From a checkpoint of a small mixture-of-experts model trained on Wikipedia: a sigmoid router.
Below are experts of layer 2 (counted from 0) of a mixture-of-experts language model. Rows are named router (the router's row for the expert), up (a neuron's input weights, with its number) and show model dimensions 0-191. Each number is 500 + 25 x the weight over its row's rms, rounded and kept within 0 to 999. Numbers have three digits each.
After each expert's rows: "mostly gets" lists some tokens that are sent to it at least half of the time; "gets" lists some tokens that make up at least twice as much of what it gets as of all text. This comes from a sample of Wikipedia text that the model never trained on. Tokens count by the router's weight.

# expert 48
router:487482477504518495523498519541518516503520504563500509516479505537477482507535487527537518525536526530464551513507518517530487560488495496475504485507503454473517493525539499456495482489472516509588496511473478491502546474453502530453529536500517462448540481542481487458547532513473538475475525495479525492492510470504549468485478512458509499492467533530524479494526528485506471513527489509489521459494510477545476523504492489504530508521482444513508468465482518520474494491474510485469472484500497496544529503501503488522481505517485499489490498495465535521491485471515499486
up0:505540495469541502489521507521535504510461469525493538510469450542485512487512509489535489464447486503545522514519476490475532554469471491484518500502527468463498515504528498529425550508506473476511497472482497473526505503492485546549535487522491474497500553441487508499516480484483499491517495498478512519477449539495497495528519504490492502534471519516517460510526453502503508498496489521501532493515501488550544481494518509476492453514491527503508439504526477524515502499488518490425510478489506461454505514493488502525477491536538515469479525490479457504522513519495516475
up1:500523479521529476508507509546446453543530468490497532551499523483481508533522500503539508510482472512500517471523498480471516509487523521500480483524498477518478506459536526512462501449482462471521505510543473494514457555527525500499502482461486488482514500514485501478478482497483460481435475461485456511523469539510535470512502479516502492502520511535522519463524483516539531523569485493503477515533510465532509473537473504478481492506435542465498498492558484449508481480486492531494511499514486479490506510509512542494521462468519494512460495479518509495522518481495521480
up2:525486522510563485503505477430487493481507472488513486503485506459458477502489474517467492444483483488509479504508519528523512529507520533455513465525520499492523501474501495470497489509511498521518501476494510507520526537506506497515461509492475498528497472491522500515539476497509505535546477542512522519449478475511468516484467546471511528517494514498529440498548484477519499477516501494513533475508520478440537531485540511489508499490521493494535494502535513490520501487501477517450460494492503499518505483478539540489444516509546509530554514434521483545507509456530441486
up3:501442504513483524497538486456489507504492498532480532533491493523480492486467485482496502509466489471492501549528536515504502498504491464510518549469509503491462490466504497527503496533537513495490511514514508512457490512506496519536480451466505493505485502526489512517463504483556483503430550478540451549544470483510502490524479498485510487518454480541480535495512535519487459494498487520543525497524512523496482476510515520482474530490466530524499477530495490507526521539496530504514460474519499569477468424534509487480483510531494525505497505490475476538482485520484552542
mostly gets: " unincorporated", " academic", " student", " nearby", " surrounding", " threatened"
gets: " |", "e", " the", " out", "'", "in"

# expert 38
router:495486460499510478508480521523497507521537499532485511540503478522500520498506485522552505519538571526466517510493503506532471535489490508515505478491526508461531484536508527438467489498491526489557525537452485485479520497474518513483561533501488510494541484542501453457514496482481512494480538516498513491493509470508552487494532486459493494470486525504508482490492466504529467503508476509493495464493535480498431523481500493479464528531481470499492491431459544519515471486499520496501467478515480507501519479506545491518524526525480502534492480480494563489524502453516481477
up0:481502492470528493488529519519509489524467496522488507518492441520477514486505520531504484473466474519561544497482491469489554535468547483494499508500510487499500519514504514515441515500478502495517513455452493477484486462526465537554530491520520519488502536474458494507531524466467504461511491482442500503529453490503530478502540489490485478514502540513503485493490436519517468487492493527459557475532504469548536484498483484478501494510521510463522462509489495519519495490514544536454515521471497461487512519496507513519471508550529518496437499506508486506509497544505496492
up1:508526490514536485498482541511459512535559472482541517553499512482463498493544528487542512508501447499520502468486535506464518507510534508483494490527487454500488519458516528521478504469486495513508487507532491474511479520467515488456497515462507500468526478506483481471467468511467486478443471472468462488545510557478508486476510484480520478500475491512504535478538505501543541525537505503527465514517507462515503527525539516460497491485480543450492488535525474481470515451501488528495502518514494463488509471549520530500514511478505523531477467460494503478475473484486466508
up2:511514485535553454504514453457494501545514501525540479509470453478485491491498492516476487483533474523508503523487527529505504488490513515472515443466519492507504476506498510492500500511545523530525479498492518514508539524490499509485495544520500475527520460504518478508529518479511482561502510550516509486455493459508473513468454556500508541507499499474498469508551507518502512483513486495493531498547495494460536493473511497495482540528467517474530467476500553484506509502545472520448492499492494464467483473507513492465454518517529490500509519442522517521518559467528468467
up3:510472492506485488485529472492512510486519486510454509557499451528464505490469489511487465507504514478511518540509520541507515492551467465501491503493496511506459485488495497498513549501539507514478557492518477550523470523491496499533471448488538498471475486519489502494481491457509509504442493458544468527553456468505492491520451533482533501488507502520477517514534528485479494467524497523564502499524477476543470494497535519477481512490487532496528478509521492508549502525512501479516483481532513535492469465544509483537489519537501493519508502468478472546522448482511514535
mostly gets: " joined", " join", "}{", " ESP", " to", " POL"
gets: " to", " the", " |", ",", " at", " in"

# expert 93
router:496483493475503494526539503523486512532519503530548511495479523496493483525543519531489494498506524505490543491507495525530468510496497481472463523475486471507513484538521522494487484524490524487521535526435507501501544469497457523463531547506524462485509452531492471498506502492502530495466538493531513479481471497475543503472510530477521482508475488547484472482479493468490450526513512539471500442477547487516448518511494498473515511545489427511463493451454511518506506515493492487483479516519506526523504474494527459540499511556503520490504525484535524514507519445532480495
up0:486494503503510517498535501502523517520486456527479499523483465540487495488525518540485517491440497509557524483490518491469504534462504491470505483468538452452475529530522510520431531458496477509521565452468477510481493528504465546552526498496526511479474518478457501481488517495528482499497515481455503515509482547487494490513512517505497489524470523480496502474473461494537472513460483501460517466542515508554512488522487503469489495511507507507535483492486516522486506495494529530464501483487530447491479500473505524494456487541542494519435488487516474526516498519514513515
up1:548509506533510512536499473574471477514564515513482468524469526457495518476526556527503531520470458463488545472510501471466522542503553504500482459500508466499493501504537518528499510436493491488516458496553463502497496521515487465443507513484511492490523508489528490502488495510482477505478479478489458439480490525499534481510488520516500507510488490522536496457530515489520483520520501463523494479519489484527529475491538468500500481507494554465509483493505478455464517482470457531471481501515504469543515507557487523499489465506485496496499509463492484482496510493512512486
up2:507475481530503463519462457448507523529525493475520463517490520492483506510505491499471477485519490476513484519489511546493525487518543522470494464478516525508469520490512530483506495514517498527503533487462497535512533567480490496493476512515474477492476485522517486500530479465511503513533460555487500490455498505515504512433517538487495528511474508511511466519495480474507481477501468528509488466490491525467521486519523529526515499516467483495556486516527538488508471507464473535473466499496528479489482438510516509471453513552523472508518520451554471518520545487518452452
up3:519492496529476519493525454506510497480493502557490559512482464548501504488456490510479503496468500476489492523508526537504503504529539451485494518476525488476481473457494481492511525491517486541492582468545489524501487509464479552529474464523545513456488475516509496518495497480499491505464518467535458521519450443529479500520483521511504540501484484526513524534492524495479492475505505523545499485536499545526468513509500505486491498487449519510507517509478483492512511536523514492502486486536502534506468469538531472524516492550475502523464507496502466544531487480482528543
mostly gets: " Sun", " MPC", " energy", " Tan", " Ren", " Min"
gets: "in", ")", " of", "on", " N", "N"

# expert 6
router:478500490530500502500480499521463482520567496527471494498494499512477516497512481484513512511496558536464512508505506517497492517475476503504513470501552495475510497528497505397470497487494504510548508509478502459491555486492513515508576527485486521502518487525495470460536507486459528466487536484494474490491493456533550481493534508466490505459486501519519492505509473509500449496526455503494506468526507463486460490475537484501467502518472461516497490444490534519508476490514526526499462472537479506504523489516538505527512519534479486530486481489489548492514502446501507455
up1:519534471519545509486480503535491462506558438527519495530478505478464502490536542503541499500469437514506518524521520480452519515491504520484483487504492481505506496470568502506466518456478462496540498498540500493490496519499528464479491470476521474467542493528516479471472446484483496514409476476483465489518496548520526478503525498502522481491510514499517495449533511502526543525542514491508463501518489444507503515496516516508493519492476565472494486489517492503467476488480499522501513520498487492521490478535524499513514458476544499516464490462485513501495509505509508512
up2:518504504545555475527478465446472510533511501520539485519477467482470502504493499487472505497493474508520494528484479517557532508520526538488489461477535499503499500509493507453504503503518526505524475537459503505529526515499527498521487542497483465523513470513480460552522508491484480560499479526524494509473490466523525544520467563469486518496485471508503458527570490486497480492511479507511502490511488489486536529494516493514505525500455534487546472501537542487487513523508482489464481511502497471492483465500501532468461528527509500484524526438518516524501544491516444464
up3:520483520504478505487525473506480519498500501533498558481458472505490509523480485487485477496460511479529483545505521531492509496554493498525497501462524541481466458489521500472489500531493478502481547534551508536504490488502518514512480427527537510485485505499506503518473526493502505489454535457514453529560470482490490495514461532486502471504450489489489524542505509511473485432517491517535532488515489531515498502529526492520501510485473561532514494520504498470527484552494499503491484495529493548495493449527526470494505495553484500512498538465461481540492465501505525532
up4:495497509521509503486534519507452447489518472479536474507510499514462485490491519532479519536500517494507513443529522481546498479502516528491481499495475489568492520525501489469483506495505483549492531482490538552494494528520513472499475530533497500531497487533489467504517471529511501467481520479476476471525504473459486503511483570502480479483506514480464514450512497521498469508538494436494535489515475464511476553521506492508480529529500484500486568544476475486491525471545478472470535513492476491490516440483499517510484513483496455505476485489498514502509531539449476465
mostly gets: " Eric", "/", " &"
gets: " |", ";", "/", ":", " in", " the"

# expert 2
router:507505509497509497534535503542518517497514523527520523509475506500511503507510527539524466507511511530457548463487517525539474539457513470478501487508500480502497493510562516452465482512474522476545499510445513495485499455476499513464525530516498492499488494547491488474523505510481531492506533472522507457463506483508540491464509503450519480498475506530502453495487495500526430523538506518477504432492513485519462531504485466475507533521535444487433503470486519487506522522493522476491448488524491521521508484496525446532526513521509515497511514511520552508485501465509487482
up0:495509523474546497484535495486548485534452514516518516532491442503496517501493516533494470482469470513552515518486472505458580526489508478483553523509536482514468506518507491508442527499497515489512511465458478497484446499513503502516541513556528455469495519428482507501492495463488477495471521470455498507515453537470503508494551489479501503501513528504475475500519442519526484507477513515488537500516522497542513477479533488488513484520518521462504513514474485518515493484517536506487490490463504503494531525494483500513512495530543493510443512512529454470511502522504511502
up1:502494519492522494508492487557476482550553501484552487501513530480515520532530522524498509511481451513491516493520498466469525506491523533487467498470493485536487490482534528541478476458435468483517480507532464505476473533538490466466502497484484467473523488491509481508514457497502474480450473478456480502503496542500525449519498484512500489504495488509510480438542520504519508559553525480560455480534497462508520499501481480488471475488474544489487497508531487449492503468485483526502475522529500476495518520522495484478526470456489472516499491457505507509486506519493521524
up2:493502521499538498523514496442488492528484545505539472511501513489466489495499524478496450475507476465506488477474512555525500544536524514482514449511521492477497492508446472478493498509523521501537483545473517501492537488513495523483521494505482509469476452518553501526549540505512471548539503523503497493463499451540483524471511541488521510523470484483476494498522509480506501538531462503523513517497504466457562471523502490508524524523481470487556481530502518474482516512501484504458466496483491490503482484474515516486474540512530518474508556457545517514512501484500463463
up3:517488522500450509504529472512472530489511486513490543516487473497493493539467502512490469496469506462511508559506515526485490492548492489492526534464529525473469484455491498496507498519525480534458552526518499532500499498497492477493440446487521487516476495535513485527463512467514513497478507467511450515504496530513486525497489537465504488508510497513492540540504520476488490474535496520566552506493504529528460478508501516496521550503469540522496496503487508491519481519515527519490514487559509541470465464553509492520515501526450515472503501468476448548535482492487478536
mostly gets: "no", " (0)", "ch", "cho", " Heavyweight", " In"
gets: " in", " In", " at", " No", "no", "ch"

# expert 67
router:519487494497505473533504528528506526493487486552518516522510477521472514520516528508526503502511553494513543456485501539510472536477501460515527479455493480479537497550570515451484506518476505496528518523474505473482525510463489513435525510523524479485528464540475483483546506501482541518484524473486509503472485473495554488485482523472467485490509485543501473502491457487483468500537498515490509436497544456507484482497507499490513541546472448507468495466475525494499509491490506491475477514513483537526506492487536462528504503540504516526521501490482499532492532449532512498
up0:497503552480534532507509478486554505511463492497495517517526456490481480477541539544502489502497458514538515491505529535477535544448533513475514512508504440492499497510527514512455556510515494467511511452486469484516505485533504518546526465531523480462506523474473481512496492510510483476507514464481503507487492504501499485510523495524500519537504502485488507496501475483504489501476488521492537474514513490525552477524527526470483447482474517484552473527475500456503504493485534527429517521496474486451512513487495507518465516570546489500466499483487458502537499543514485516
up1:515539503486543511501495515541491501519534470507495506543511497493466506530543523513518481493469456465470533501517505454495542510518513491495473452497496501527503530477520578517504533482500466491478476511555489512508479485492485458459485504433499454490517507498527487513490467508477469497475490475491487527526462554493554479499501497511510485507498495510524513478487497504522490521517512466555478506500497466516507462494503517525500486480453582448478497541504475479527498487474465529483488504491486478484519517525523522511516447497515492529504512437458515487513501471495513523
up2:523497503534545466498497481468496526500489545505535469495485483467505519514484485494487461470494504522511496470475520526499498510507534502486524427517515534497515485504521514467513502495483512510508515546460512515536518550509521502492482476519474456517492471509503470526506514486500462541525460544519499498490506479544454535442480577504485514520506514484492459495547482481505513490540485509492528497505521533492555495513514517515500527506515531505536457532508512472493505473499478507470495509496510501495478450553495510500503545519536500512554527454552490548481513484515461465
up3:506481514508464499492524492518498522509496512514480514532459512510471503495434512504477483552506535470503495545553491564517516477543511489495510509474482527497486487481482501496510497508513514502442522520515513520489461508489483540511479456496527512453492485497484485505498507470521512503459537454486447514521478486496503488511476525497507496477481487511501544551485502513490495513502502520544470502540496548518499474520494513478493553487477527511536490487498462457520492524496523501510484462557510552489499472532513485497481473532431506500477534491488460563524527506508539562
mostly gets: " Party", " area", " De", " Army", " case", " Force"
gets: " in", " de", " Party", " series", " De", " area"